config.toml
experts_per_token = 1
router_score = "softmax"
normalize_top_k = false
init_std_router = 0.00699
lr_router = 0.0015
norm = "rmsnorm"
norm_eps = 1e-05
optimizer = "adamw"
beta2 = 0.99
batch_tokens = [16384, 32768, 65536, 131072]
max_seq_len = 512
train_tokens = 219400000
max_steps = 4968
dataset = "wikipedia_en"
Below are experts of layer 2 (counted from 0) of a mixture-of-experts language model. Rows are named up (a neuron's input weights, with its number), down (a neuron's output weights, with its number) and show model dimensions 0-95. Each number is 128 + 32 x the weight over its row's rms, rounded and kept within 0 to 255. Numbers have three digits each.
Before each expert's rows: "mostly gets" lists some tokens that are sent to it at least half of the time. This comes from a sample of Wikipedia text that the model never trained on.

# expert 3
mostly gets: " 198", " 194", "4", " 192", "ternational", " stud"
up8:134160166054132093129133077102141152087137139182197083128140111146107157139160132132132028120056136135129128108127116135139134122143138115093153160088138083148167180092108123081172118141089143074110086127076158134096098112155091124101153113135139152085120202117075065135119170120123074133
down8:104127174100181138103135113034182143103148088096101152166108089142070182172122170130162151115141130132143175109132092187107101129124089174143129179111137124109080116156168170166123192096163099152184053121123163056130123126129118199112140131153094120112126089114150135119128115138150105115
up9:158154138135097110111136108155155115086075122175120105097064136095118104092152134105138080113080166116144085102097103120158115149150132145073142169164102143096141050137075142183135090148082121167107100166127170131125131151124170057145090139046111179201100162094095074122146102133119118128
down9:167164071144134146152094116106070183152097208088134133177203148159161149175118110161190100149099120145070177157170108129114109126174144149140130093128094164098147125137151095116162111125135129093148121111069163148153075127119107153103149136180146092127115055164171169144108153133150170103
up10:112161120124080187134078131108116095147120116125104091124165125162125103112107094120123082108169121195156114136113150143096116166124136133148100109062190093142175179122149139174100149102170150187128123125092124159069066163132098169179170133120111089096156132082224125179089153113105135163
down10:140131116122163121070083116191131096134080134111123075111043142088179132069150149164120139161135191134068104178119094131145114096129152194103121137144098163144081088126090110058136113141180149088104087144141101132159114113117149075073128166115144127131090165118094166078144088125141154105
up11:151114176109171123182116156117102069085136131059180151116148119095120051152130143139138139108097136114147122097122101110139070119091109180132087126130161164072156155082125090105168135129126166085217194058129104120078123159160122152134122149207122135148118160094151137160112155120144099113
down11:114140059149082089109114121220120131162104120196122104115127164159102103079118138143095056143088107154181145091144117121095171149121134096198173104112134131116108150166190165114125083098146086157087118197152133123160169119107096153125151144100124124131132090164094170071163117157113167125
up12:129149114146083048140086149137087190090098093118173106181136167167107125102129121088110075177131076175121126168126143172139166132083099137085129198170177117088169085175092117115159133113102145164069144124140162114132079124120089100102100126088145111104159172151145165100139156084152135115
down12:111067058097088090104167074106139131046089109165145096134135103077124184154172110142095176175159102073100102173161111113127150101163124157124115151094122200086103105170175140138111149092111153135117115114202108177120132109081093159126162128158126136175091129116127119131127124088110162127
up13:147170114191073173127061121178141151166102112123118145139147149137122120154135155122101104162102136183069138118150123089147100103129132169163154139144160147062109053090125126111142152138106097082108157109150181126114058121134127126190107146106198080161121113154126103144128189165152197175
down13:112145125107177151177150127195104135158140129121144200103127191099103114123141008156150061171081105163173135106141114137135087093127120116121110168106090118079145163172084107144139109092183136164155101121200116104072114146133129134141095131130140095122096092077107120113133098118100088138
up14:122096130106097111133071117109117113139082126184155148108178132186119089118156183113076134108083123133152160115130137095150135170118144167101160110099226072177157177121126138101102126125106153118157130121086081076106089108134100133171141112107090065153087162085063079156158109160088130152
down14:136129203113119114117122152137147128089125089178100120113121084191121117118133145112181042089186140119159106160188183159186138207074191114155134132102113143124149153122124142140182164094091089113127151127068119137121088138099151120145132121109082130065135159105194147085109144136122112134
up15:171128147161155148157092162109125156138069159166124133087141105174138107141192119132122060158109104141117106071069109115112167085124123128138122124135121210145180118079121097163117168167110135164173131076166100094164108124106177084104105137116105084201091117106148098070133111078101134176
down15:155127135139165183104141187169146138169114129143128097097100117170150123163144082127113119158141099083066120055163109098136134110076134122141129151120150179125124130094107100182078145134072138169131117128217173085099132138142157105135173116152099127134208103134161161134158068068145190134
up16:111154178099079168132098086123140164135158139118125124148105151116136112105105123155121122206143178098133187117137127103132149102184135171155143137126165156154143111086114076060129140141146143140150160096129087115176155085137107195106142138077181099166062123166109114089169064168088087057
down16:138123152100153085125043155129150124093087110146119094120169128143055135106121139144118118098151148203118133108097143113117154113063171125178132088170115039139074158135107093110094076110157081142044084126105163197131116151126087122118140147166121130113115137078163140117115156154152118086
up17:088133102152098199118073089147143096128111186134158119120139196135124116200141117111153117187165132149127123206164107172100086114176135102152125180139119166165122159103107084087130090096124087158104134134170088147140126144086115085111143116102142136140132168163113137125104144186186144039
down17:174188145169148117144197172147113091058100148124145093164100107131070138157106156060123080106116132133129132168160110141174106135120062138145074114192123129130158126150166102114110089124132105149178146139165179162077079124179136125087119154106191131173134129146085108145071180123121118130
up18:106163106106118135140120107137141204101101133140120106132174114151121092099084105165060097151091118159132146139129161066064126095146158180144105158118157108100129147091099128142148131096136086132103095111086142112171078099071099161107120154160226159201154139192105119167078137122097106160
down18:171119164103137124170100143128127127196082144073083148114076150088123143145072145094130113125102120104150085157169152130169077114165180080101164135163121206148170132140106105128101070121160143082113128074148104193143171113109144147097148060115085085104166078104088155113122147118107125158
up19:120080146134125121146105135159171106101104170155135118152065113189141164132145161175155054141120141128133096148145113079122116167127141130078139106130109122064121230144117070117131123114130138143089046083154114093108149137175150116107096160117097102131095181170103185089106178127099083160
down19:093141154150114120121096090084109111077154109107054165156144127127135117163169071100101120165116120147079137077105136149119146128114112150167081153130182051089120105111139154215110182136118101125152155119147190150109165174131078106109153159118146111112146099113123107111140122156098219062
up20:129106120161170171098161126156105115135135107134078080158160158125143079113114144180124097119126094107101143145061090139110159141079085185157170106130157132166148071121172171116152079132179140179109148162048086104171134126138196086101127163130073137155138145102142192110133081116079140134
down20:149126134137138175150079148080138164107089107128124145124184164150113149155183095118140166196110181153117086174147104153131116110148167135121129127107038157126109162143080083159148189172150148064168127126188138122073155162157143140142119169119154082158149177151114098101102132165135064159
up21:098169134155124078095115142102120124151026104129142132157175098117135114170027127154121062146119098127128134097085154106117116083142152114164119172113147166127167090064125081139171136128106119128081116132152158117103108162143089086151125107087139165165175133153068085137080157078149102094
down21:154041088141134141119136151133172115109140103108152138133123115177114138093243114173117136156099170115189119136135136154103139149178103122135142103098188128144106162120111174134118162159150101139108180106099103095152153111099130142114155188147094113075106170141157177111168177211109080139
up22:147134119124077122093082123140083158083054122161173130142103072151143073121149126171169145115094130129113149116159087082120101178136169106092137154123076109126132128134160078147120075108061136209115131192117170118137141158111175146128133109105172090124150166127101123083062145165137061141
down22:111148140125134127125163125074146124128143148091155138187142109106110154107064129172148059152195110095136165111071160118149154134116111125134137085202121092093169101117116122149170109191137133092083070059132140052123143096143106150170110174156063136103135095080129124150156140110137063136
up23:124163147149098157139151163202128079121115152122126114141146121145124133092143139123148090097125084134151117094145167091095129118074118122098071133166059185079186131133153098121114152134141090140151090031146109059117128117172148097084137181139180145123049132125079127069120149154130164100
down23:115081119098113077077125116081167178090139104110156148093101122118075073155131153154106110109151153133103143138141056177156103140172103120196188097138170091146078094148139147127122111099098074173124154205125147176101094153104113152157088115110095113059189125182124139130114112130149121143
up24:110155153148129098154154139141146100108146197153167091142106159171185143099103097125161060105149140113101154154160080148162160079124120121129160163128047122106145095164126092101184101118075156161059114120157175157164082147126146144126150149124098107155142172125043136130091187156147175128
down24:065082089139139130131064107082152115122117092137052166109200141130123117140161185220099099149084068149176138145082165109115056153129099139092172102098129132095152126117101106162103126091118165135141083126111177124103140127125153136143096138182095155152129168166150112140114157164140121084
up25:148139188138138140166179034102183108094140116090109129142155127085162159133079122105177127120161130114145186139150107115113108064122086119152124148148113059102195137111044154163093169122158098122158155144124206117160136100106158139174128142135190113177120124142106130127100113122165147100
down25:082043082187140094116102152135154185077132132146104090123078135174147146186231136157145120127133161121156101157106132144126158159159120094087094124103108148169113081095160091087138111120163148102140103158141091133115136156128060111084099169138163121156118160115171095083136148114088158166
up26:093101138086095104115142092110177182136171175155144170105122124056113103131135165089188105134139144118046159191095094111110093116133135157173062123052172146157132184130121175118180101093157158113149144150130140151162098099123090105136153169147156077155146126100160127149129145150090084129
down26:174153071104133052069119136084105068098107169120123110112107159147125137102176115134148140058189068098154137113105189123133201128118152125126137178121134161095148138179142119113077149138102124138090094150193102108091163101110108191136102159136154179113114152163133133130145084122081171111
up27:167115146164103106147099103100191114125111126142183172141209115133115114107088088079099131143114123146105136134155111211139145087110160142108140163106185099190166205126082172207155117134169106146146131184106099174063114137111123145112162113102110072138148146088138095146111106141128142147
down27:100060070154153121082090102175103084140179133109140099146114120112198151116134159164097118204121097122132097151129129109088077144155123177097117147136165187120091087193111172139125161126122175162074099145112144121141093126134149153134049135144118171177135130144097155123105087151095075168
up28:101155164115133101087156197128116099151140185147162136131143138093118123089138087177098128172128152141088142134122173123133149116116179107126139152116104103108148129136141091103100067172107151082102086113160203164178146136124152093146092146114237214123121105182106091097141146174130084124
down28:130084104122165155098107133146104128077071123130074121130071122144123132136144184138134092127104130094172075124109093058108121147118102131173137129121142149130128110141118178147187180113113105128043188190083103122117149160142176149107115154104087082106136155117131217071092146098090129175
up29:122108118059138069159085108105143085138108112145125124141108111177179095126127104121146038145074110102144130086107188090140111134114135139116114173142093068153211156102164097101131133136174083114140156185141123093098102182071118086160139091139105096119101138142076100128092095161168093136
down29:146091153074088180096117126185134124119139100119109189117145139169078122136157154151025136133080157188174151115176100105148088096126166178169177126131126163144086086126133081134095120125127116128153140108093118119117074136164154191097180163123183173085110115120142147120164128114101173136
up30:146180129124122107029124121170067091093129138108156103109160118118171085121096121151194119162062115181170157148135132072114090111157158116170079172123124098125193152137086068126134113126144145103126173117166151103139136070182135086144137137142149088116122121100113093204143153114134127167
down30:150143120124129163073123119096173114158082125134073168150108107108106112134111132062107183130116105112230131134120137149122056167136112169166124106091095135169127107162134114114082134075157111118180028141129139106070198126132110149149116124134138105093166117102092101131066100107164109149

# expert 2
mostly gets: " M", " K", " k", " other", " Mar", " two"
up149:165091114095098072098119147145156088123093130165114078100112081107147151092081088152114122088122169151162179170120145130125153088167109185148126079074118182133133089122101098078126119140077158142123151158086124116226143148076141099137210135101143105108144173097095111101149167141133111159
down149:104134095126162147120107087130107118142120122072124166152169107080143123166202113146146161123165098141108109132182156150096136152109139058150122127167146131124154167107163122144093130109137129113144091108117154159031146080141136186110091153194123176105110170088153146175083107101144161027
up150:138112117122150064189129096132114106115076157125120143103170146116081101107126054149125128178118118136116156162077100141106185079167144130177138118128122123180167119126107076083108113143182147116132140137147139129175071122108101143113150119149191074191102160079171127131102088127037082147
down150:123100126145190096116063155106109095174148128123112107186086129128117099115102125137148086118144129078153126152184210174143101152143144094097140127165169127084122146129093097196118178103061104146089170101149155123119102133116138117137067182134059192081156116135100164127098154125179105139
up151:118097071098083153150097109163112131171143153149093131111087161076154119098130175084141129179089108105070166098140170112070112110104145140159145100132094183092144128114137124143133113134048108128128085162147136139164119158178144201093056117074204119113132130144153116111159190138088114147
down151:151178163128137130104152143136112104153134156118178122159137103133115111175130107156092140140118089148179111129161079065175156142176113129108086134144107109099147115113095113093106100100169110133115181136079109068074139149090159099176194126231096166131089112105123155141068099141194101080
up152:128165150175099096143100123151123095126140104147145153168081090175159160182113177106111132168152161107071170092133094105180046146138106175123081137129144110119107102061127120103141150101094168062148127137071120147078123131116180147174063138185126122124130149147114101123121208151140104103
down152:147141091093161156155106183123117156140109101147128060061172174147171117121155077128136132095135117133218135157095155146108167146132138091179118092087146157137103157174138141164106090182127159158128103112201169144125175084125170122107150136106045110162109109097116160185132101164108123136
up153:129114172147117166138111112150144126124170124141109142157130115083134073172094142166149139119171105109101136067138147123122136126110131112114160102199144079119148140157059150133083146101044110183169116099096204154123118134106183101164112159175089186091099169159106141156111166162148169055
down153:164061086143135124133134129093114153158104145105150147130123104110145159063113135101104165125141128132130127138094144127106123101140104146123092178113104186117093093109124149053125088220175144050109123158127119146122175122125071230123120097125212112151135093090094105132122096088101091154
up154:122149148180080096106134109110151138160104124148082132149088072087121105179072143162131103095092093113098171104189154071117092138137078194176189111156115143107116114125112124083126129137107083152106080143115196132166144100142161164169142145097108169106147136143130144100044167130147185105
down154:147102150122157152114088137164169137109175086125180127148148165198161108119165139100092201143139162152140100134052153199116163120118110101129066132105114105129170140154161165146110087133157104126103196108141101119044098184133087099128106093189126131118119116109153084142160093147115076111
up155:143163117151107188157137100158139120106116121111152193137113095149153118160106101111133129146122132146167131109130166046129125043107135121134123098179133101146100230082130128149097168158158120103156151097099148171069139134108144115143141075076049124116172078085180084123120151092155130099
down155:143120111172147087130085120099140134131125116127116100128131129108138145121169104101101143152140134136137111150098116159127129159163147112255134154076149140111154095142122120108157113167108254116140113156174138090118102088123142139146155169160142056220113137113105169117113082138108103136
up156:196113159116157123110088090133160162131192144144088113163069046118175055112166161123126123179124156097124088102128050172177111164188157154166147159135094137125141130171146125112126093160154121170117078160144116083160146136125176092087115152116142138086129140133141113120088177110127083128
down156:085075149186122117122170122123112108088086107216144125097137233121144172152116150134145100073094144159136112156160187069068132103110100116121137107083091147127148133125116122157146146141123093097128163126115150124145174094135108183068132091143098104140112210123094115149155091103088155120
up157:165123119160115164169143140146147154167110122189131190154092138199135169142139107073143151184135130181130125113204124147125076056158121165143098127126147087199126204048133139128101124169134122075127131150098190150081152113128091109142115129112086084150108099141156128112162135120102143130
down157:116118107167133146142101123137156136114151141047138094119137146144145132126169101085108113137156106145153094151154142133130133108184141133255092138125118140139167106158142080141126096112149241143103113103145117148091149103121119148151140145164098040211112129101139112137125105129125129115
up158:156095095175087149146156076179126108095117095111090143179156112171159146103179093116064139070129138112133059121190142124123097127076105122136179132162120141138148136136127127149106118104045056095148135187079113119093125136141137179133150157137113115108103147120200150090111186108093166121
down158:146149106112171149074087133145109122117099140134169126105119151118150112127088126104116069171115135139116134156130095139119155086225142163190093095137136108107108070133100167135118119180224198124127105105141141113158189097202181091128152127114123108125142148086068127171119070151131140148
up159:122130202107141161092137140174070148136127167099176128144082101104108122109114169104170136137166116154150133160183109128131149147109070126100107105105116165079130131156105105121090094085123107108137129147139169166210126195148123121082123155120069145108107134134107155108136247191132170130
down159:040153063124114075139143153131204077136126127139109165139133139144132095114132118195109096128096132124113087131117183160150142182127153094103109161173121087141112085138163136088133130158158114124092131095118092067066095096116143130109096096179167137101154137145161129147153045051128097115
up160:103151146153180166159121136096139154135124109171184140089178052148126125167160103116157120158075145108120156130138141113089137081128112126129163164102104119117174204040161097119175142169206141140175136187105124138112119127122112069153121116110085157133128089092133158111095106091082133069
down160:157133110141141101136140076156171161179138119106136113081130114093095154162145103057124108156194136151099111191090169150152147122139121076232094119077166160111148133085151084185102087134179186150131143094143131154099112126133125119140083098135132051174109089098128154165134144128140103129
up161:127192146145136163128087179156167155097068141159159094106160112159152113106182160125109135173204153152104127159157199118147134129122118158064132139092189165148127154081123102182162138127153109057127129137090119178104132150116148095103069153130132147125134073105188084160077149126110151121
down161:164145125168133103150133095142121135132152127125121144102132115032145112109113131158122087172195181101139063170150113165128104172104142092181107158129102182125108100143200108140095158158099171127152111100128123147075140188083121065127153173137136065137114108050067108169128112142111131134
up162:076154136110071115137148166114191101105082143121116144146095160087142077184164177107176098170146136138166127136137123125107126205147095151094096163159111150090137077114141102146158086139095169103157072086116105131081075103132113088119082106149166170092112226149141134144154113110119101119
down162:135089102173150149140083111135132126116200084156160114128144107170126163141109142195142112146088165124150100112147149088156091109055151166115133078099123121127218171112076103129118136104065129093075066107169136124171108151121112185184072146122131136155135092083105128154110124123138151068
up163:084095164150104161089076161162146113127135120103135119127102182133089178102128175111079142060167154163099127086130111168110155150067149095079121043095195184147129126101147113139104119094141084126125152106121135118181121123125173155116098134116108118067103221135158156103161110162109120140
down163:167133100101090120155104018143111130145145111164136107139184062136150099112130082167206116167134177156119087163083161148156123068207136132118168208128154131155136144140112159098137108196090116115090068135108121106133121154142133101144106156106117135144108081117117133115129161112155109165
up164:144060098082107136065110082151162074125138177122092079155079141113181133172115141094123120129159115158140162115174160100160140148115130131117090120108145105107165093112154119102093162081160076128173106130096121113145157133134175100128165192138148102076137159116106118167142071177027132094
down164:132145166170099134172145154128109147163130037206134137170159114127103131085082093127118129098064145119143103133082080072095199098163142073127166166146137147128077137141095118115146119168087110094092157143133072135112122125143102145122110054114111141154131105122102132120124175111214100161
up165:122138120132136171132149132155118031104169139170106116113060153138131112087113128183129110080101113107100107153123153158111195177128059154153071122123092181095148152134161159105070097109080121155074119086116111119172118128176133122117129181092117172141073180132107168139097073147148114105
down165:120124121098094093155093109087157176144110117109107127142156128092115112219160108126082109148127132150191140155128118142104026094108150113107182155101149114137114100108124068170166134136165117135133146185129126125012100135114148127106110131138123098102192131123139082088146202148122093107
up166:131070118114099129115061106117157160128096124138147161127131111131180158173116125185115153115112120202111114067120135135150094097156134204142070140113132153122124126029092095098099168105089097062115177132117144109131103091156097143141152155131173095077073092137098092155106169150151151090
down166:104166126166103113189119125192176141184155135110154147138133142129093143143106078082104116122111111146116117119116095120122138087112098136227108087159099154169130148169160090165115089161202216148149113117134124123088137137067109153139113134103084068204153153161108152123124102134129089164
up167:150148112138091204129109131208097141148163122121112142153164111151164107100143109144159104120098123131118112114125097097113054135116162133074036164070230119122140080133104116142134101130156122135153109135037129120115112119134116107158065120109149154185150106120168116135181138163083107143
down167:138114150139177086177164104147086104153162114164131133118114124172118100119142132137184158143147095097085150176085160116092147124153154145102165120180096110143128107133123175081119158132093109114105125136121101118075182026155168101164184112072159130129194098181146078103108149178104082156
up168:110155106098104133137109136137101135161111096171144109148154126203147126151086140138094056161161108174097135164108206133162121121129139157198130081101201186172168118129124094132079122126172117119132166121123148147167135159131076185083184110142107074140165129170093105166161158131164166111
down168:156048174135132080141149133194173092103141221054120154112152073123107146131179116167183131117116165105139135154142075172123122190157101151177097186128121084126114141150097163141160121141109151135160117105134099165137135119130138100115117163094125134122059147072156135123089090113118133177
up169:052061190117184151106123130130119116114059173166088149128102146097140091137163116147057119111136072130101142126098164132097109151116104094092148150089078093108156140156166157097126147161119122113113151142150129150096124104165175088159075139088120132220114182144108092143148158145123095069
down169:133155129114163112166118143170172131101170053152180135095168102096115157115107130145182158073132234118154114125177164117102147104175170139122164146123125160136074108069106144117160099100131119157097144192106155152156155078061077148092138092100120126132107117116146142119134139127183071131
up170:172125164136149062116080098114100091136062141180149104107113137147158144121122144098157111185128154117169115118087140103181144117120098126086194131115121148077145118092051094115139066140132150194191124187107131075151167118134156114175115134050121130154105180176113098119112138156108138104
down170:145121083197140091102167076110143158151126181090082127139136095157147144121101122091112164129170158109068117142137120109086115139100104125133108159165130166101162140142148163145113099193115142080123148081132112088080118185197075143119148138240146071125085102139192135128115113120116156137
up171:133189119191162122132111090160110142107118106178147078152108169154102116173081166105156112161092103136081117118133163125168121108146066171099106091107158120091167087095118096114106141129214096155091098122106173124088084178117102138150136163166101175120075186166150104170147125148121168090
down171:144062136095087140087161121114133089134152189116097157115101106144123121129174070152116122096178112150148145120126124128129054130096123087142105141119077143132114168147156190121075144170059172107154147126124098124152126043123156116151164121144132074184168081134103150056115129103114054153

# expert 0
mostly gets: " att", " pl", " reg", "pis", "′", "cc"
up8:094125148092133083135107107124078183126131121143137089140099158075110127143100152168172114141180081167161184166145165141089093148214124170165123130150096085111158058148140107123144118108086096157139157066069076125127066133121160110068123140129112139137105207126114171122100113103159125112
down8:174073069131100173065176143112150042115111129183150112141155111140131132125142138197133135092100180117094093079122093110105130122146136127195146101123133136142111154118159162101129114146120028110127070145129115038165154150119068153138124160149165128090130142174117102094151134116132140150
up9:116129189113122153125088135144086134115085118133156152138156069111118068154143108115187106143149129102130057119139134177145088118121165126070142143130129116173166150165110122156155131122145179120135193098059158176120019132143101116100086137110085087110148159146111150163116140092050088138
down9:133132124103080131158123130109133174138147142103136079160091143168117176154142094188094149100142127107179114077104096126089128189134111089161108122176156128158077117076124113079148159150112087077094056108156128126110095073102121105095062133112145127083135073131176135170066072141144156173
up10:131118192133141119158102080109132186176089176107105102112142107103132154098176130139132127118107102072081113118094092139100174118075128112218150047114169170113133112126130095109127098130095127123141112087135142177157124109119123140076136124144084126186185089204101141103153160177155075151
down10:126127110142107131169169125140113122119149045078127102120173103152088103155143089100100135176147158130124111135124140156148089080166139154040126188096113103109198114129183111155112090149168249185150129135141167126087157110123116125193159145166125133152144124108097147107105099102136121111
up11:133140123177130145126145119179143116152133110086142099075148146131135099134129119143163137123088150129108109107193101105115098118102094158180111097083067198112139159077158091153137118106092099099128131061057137086158133164155166127132111230178171077093146142190109120085131162123142095099
down11:114144146131125109137148150118162139143146161101101135123105128120088177137131096111132136119194125152132119188104126131183198111149161113051142137196139101132119093151102157167073116163132217117174093126200176154132119115129095131158165101092056195144148107050145142166132095139126130140
up12:133127136137139150192152132120161089066196142128156122129068163183110081121144128106133079133143179118048127129142085108114159108155091153084171149161093105125158195120128091076148105115146121118127118102129137198109145147132109168101162111104155192136025156116077135132105122146137121091
down12:133132113163118070101096165125090097214088149132079125116171086166153202106174158076112197123079125168167117127165179171116102159128108122098094113069118163118116098109139163146112164110142123128176124089129111119148109103159124143114122209169089168113179131106110096100125136108091138165
up13:094139131132161192112184096141153107063140168138130174098155090161094124153142141101152101105129157092152152110138149136111132093073048069148177116173094155074169195101096092118126129141161185148132123109156117100096076152155176151139120184157175145120135132083127185163091135116166133150
down13:156169119068173098149139168161134138177069119119167107077161125126164128122107180128114125157154189109134139124173122164098076136146073147128163060107144181101193134112158060117145152166111132119083171117167135174066123124093087126082122111176127121161150174108100095135107112091136176118
up14:115167164130173136102092083104144111132099167091112195123096153114151112167147133118136129125143121110116167110118131176147128143149183118111121129123158148138123166109088106132144077140111052134092097150181129166118137111116133106138161155130188152092084195137133118102102143255176068092
down14:126162115159073173118155138085107125120134140145152130149105128123086108054089139133127116125133061135155154118148108138077109117080108144193089113165076094110127172103118106160128071094156044125104164127117139111063141152125097117120175086118184125125122067151192073087141181104127180110
up15:149128103073156114138164140138127080118084160108106114132106165124185126220085097182144139139147106145135123138138120109142160153081169126113141105104151181126117068104180103135106165132114096060186101055078197101138122183144165127124117199146131115085132115155071082131094130109122133116
down15:092124121169163130116132119111154167169142105121137126155134122080089121066166084135128081110123159097144109124088146141077136152151142127055140115178141113137143136147088132128125089117146230173085145207168101155134158096083076180114138118137085190166073122092166190125131132130127104168
up16:118143145151108134113115179139127098126182124140112094133117122143074088147105142096128130111108086150187108109145110134160137079054099143127114130187125164120162157156099140152095116075115093097173070167101117175126090165130171070110093142159169105150121148081119069096170152180189211097
down16:181121148121131098163099071068105101116105150123093169140110079160169163102106087098099205101152160081037127125077147109153117173178181141133159106080111098123118075124177130105135180152122140152112130099096108120124135140148107200114145135143104160098119087162127122147105088100074107168
up17:145155092143111184152079159158116166145114174114054134137144090071129090137118092123099132114109136087118128123117105155131078093133107147121130077102229104106143178113040140140135119198118104127087081086135179157167056126070135099155096150136124140132115156141119144145164109111120176100
down17:166152139127180091130118134096114143130100158214154066133149193206119180092147150120187125141168140175112136133156080102146145137150135111132130161093076152108142120117150179099101126100147150122097147165161147160124220145158105150063185127190159121143165108117098145121145121152116104172
up18:154128124154100152089128083098173112091104186139125127147110165179108090153148168119151110159124143145137140157119113181128131180173105094193150136141039154057148153200129080081151126181164139152172058100142148166101105120128136072096122134121137148131127153072168154106126108091116177141
down18:117104144110123080126105052054086173139149095143114158111134103099132129134096171106141134091121152130143158155184141098162150153144160091088116070173169189154090115129150156099118100124103173105159174195067143073183099113125148098126077109126170121163138168125154065177120159100119116131
up19:097133149169131096114153144180112124165140160115113101202140148116146164193124155153129108159136138168073083161125161141099155163106151175154108086084071126123115115158147134084055115123181127138190106127108132116161197130120078140135152114127127183108152128177106069139125148144222125081
down19:177100149117155110144108091139155154108158114078146129089105107138108096087093105085116156093112131102212136143085102121140105130137126101054111174141165142110128133127135136132195179166106241170107134148184124124116061116121163174134140172179103099169107108081126167128104094097123100139
up20:107124131106107165081033138075071159063106192173152171133124154143146157152171105129083115085144132173140117165119154130124152137162118172175127149175168129152137153206125140172132116159131127108176135156125053087128098111123173093078081126134085097153119157105162121163140158111134127118
down20:129133166177106083120210118103180104103151132113123130114113049114110101105135143124174107100116128102155178111130103075153144128148134077119136084147084127102142104113141110149149115066141142075139174129123147149154137135233114141184195127159165103142156134189114119089163130142097067182
up21:136069190090176143159140134145087131134096176194112132194100103134145126107155130156115124148167077123102055157087135161113134145079083081178132089122131115144159150159129075167209153113154135187118135102143087143113099103097156122087083111162129100136121102101168157127149159102117172075
down21:158135099156127113120110075136103113134040116137131132158096053078148137115168149145089151100163130134132124077154116183133154127112156100144132195094166124144178097146089082165110108194132144147076130123159143086113094133138118182178166144163136114122118181110152110196104110172082200110
up22:170152139079139194109168106147124119091103135124181132110106164128117111109147181151116117108100115095049149143116096121123150109145126185131141158145072147126132126151105173088106118124213101135125127175110052030157167145138113196114073123189098181143115157164129143147105135108146113117
down22:087123120145097078121090150184119110147167169120040132087133137096093145104140106120130135103175129150219133130178125109171098173152134091113123117107106112112175060145156107167133116099046143126098108100153220205109136103118165098119166147114151120116147140099110122129127105173099156115
up23:116127158120157143105076113186195102088135091153146103141146118168183117130122132131095086126116126191149121145140155092142140160112102167040126122113181091159169180143103097133164137174163188113152144142087111167100076154185101149163138086114120122101095181112177127146167084097086081138
down23:117113181190096156162150147108152110164149159103138081104164139080076146153167121164149124145148073126070118161124125136151149100110159060131133125152077093084060079090128144148128134089133119172100111141153186139115186078196106105168106162171101112155078114152116125163150178131165103155
up24:103169112109135072107039088163138174109124181120094142204224141125143109117091130126114098114080112141170111109149160101142141092124120133139128163200149145172181151096105089141113143124111095143097117152107164115083123137150166064159157141142081118109093128091128187115062107111139122147
down24:123120181129092177142111105085146134090100172181152138083124124142071153148151156114164108140164153171145202107205080117137088105114150160157137129113091079114104169145100062152129101127155080101140090114132122145155132121119103178082031129086138133120119168117170129129157067085151113103
up25:137149175153180139119124135164110140188108217104102133132123067083070073147100115121171080193108149154071095150082104136130091188155120108110110122120114189136103081094202143073151110130107162100133119083172114119170111075093121080164127172122154133154144125106132125127122112121129123151
down25:180102135099076137123165162177132136049180101111097145143095149117132142123145120115108176116107148106151112125177142146136115091129138173144118084103138140129135189083141102096145123054161112220118123112081191127093146201134107148099178139158079103116094092103190116121173111168115089127
up26:155104109132070160110067070101095135129063107175099147136184136132140113130132184128133137117141144187166154151131142126130158165098153135142189140155131117097159124097114127123247152151096133171102147108094140097211089134091168145150094120053142145147136184098122170133132125160134127112
down26:105035158117097107109142172127129096103175157030140159172102111177110104126129098168109153110161086072116123067107117163146077145105133110164092110077159142175127179122124165134117153112176079134188127126126135145118113112106104106142171186175119138091153188118147113116153144078116114147
up27:092121135107136161106126122150160149127107136122120100079100129069107052178131126163166129082141143112173086179159127103130093119133171169105093116143132113108125132088092127155125141121129130169111166121081172176121080096132100192162127138129083135098138172125152010097186195090150164131
down27:142099135210128094141077123138123169113170186156163129148115128166101153111143092088080171169103069149124114183118106127156113082120158139076154105142141144152128104166151084097131082130145204142137083186125123055140109072108108122151119147131115127169058142153180158074096110151103111112
up28:100110209134103149150118161182126137074109151157099126089150140128174161107121107174112092122185142173135118122107098104105147104138126138175155096152150083151150097092070128107119153107141070095117173088109102177201116127132173105114101157108142128130098165083197156183178096144139059096
down28:129141038134060107137103117182129144084115116107124093099122092160107109073146149168106161099098188139183125061128102067112174140121100132132148188162143092184103085167127106090103114135141100119066096113100091149161190117145142127126153062119116145110107103085097151134157100131148164156
up29:054118135144156122086129173136047136088133164120128129142122099103077131094152116134119111124142123095178130167116130093137090105163084119178129094096070100178181182142135165114128089106144142128185096099146116108189056097172140105036139151144167166095146122116176160101122105116129156102
down29:159103122088166104135145103117216145105091131115056187075110156122148100087114134117110165152161148090101128116095137122049145156071169156107122163109146091115158115117123097141142165127093130142087128140146111134161200113118169144175149139167171123145181171198117089124101169168087172123
up30:131091122114132181110037141133150132104092173128141169140115106164116146127161127158097131104184121099073150149159145149140120068143138135044146080095149121170124090109099133101057145086172116160136162120165099074114139105105109131124100145153199118147099185125132121144126157204142200109
down30:101195122107157133145145072118119087212191155150145108133111107116164070063115122139138082164174152167141139106102109133057088165137125082154131132104125139135075156113158133136132080197083122157115115125050139153158097167088150118130100112089109151053113122125118108095082151124148116143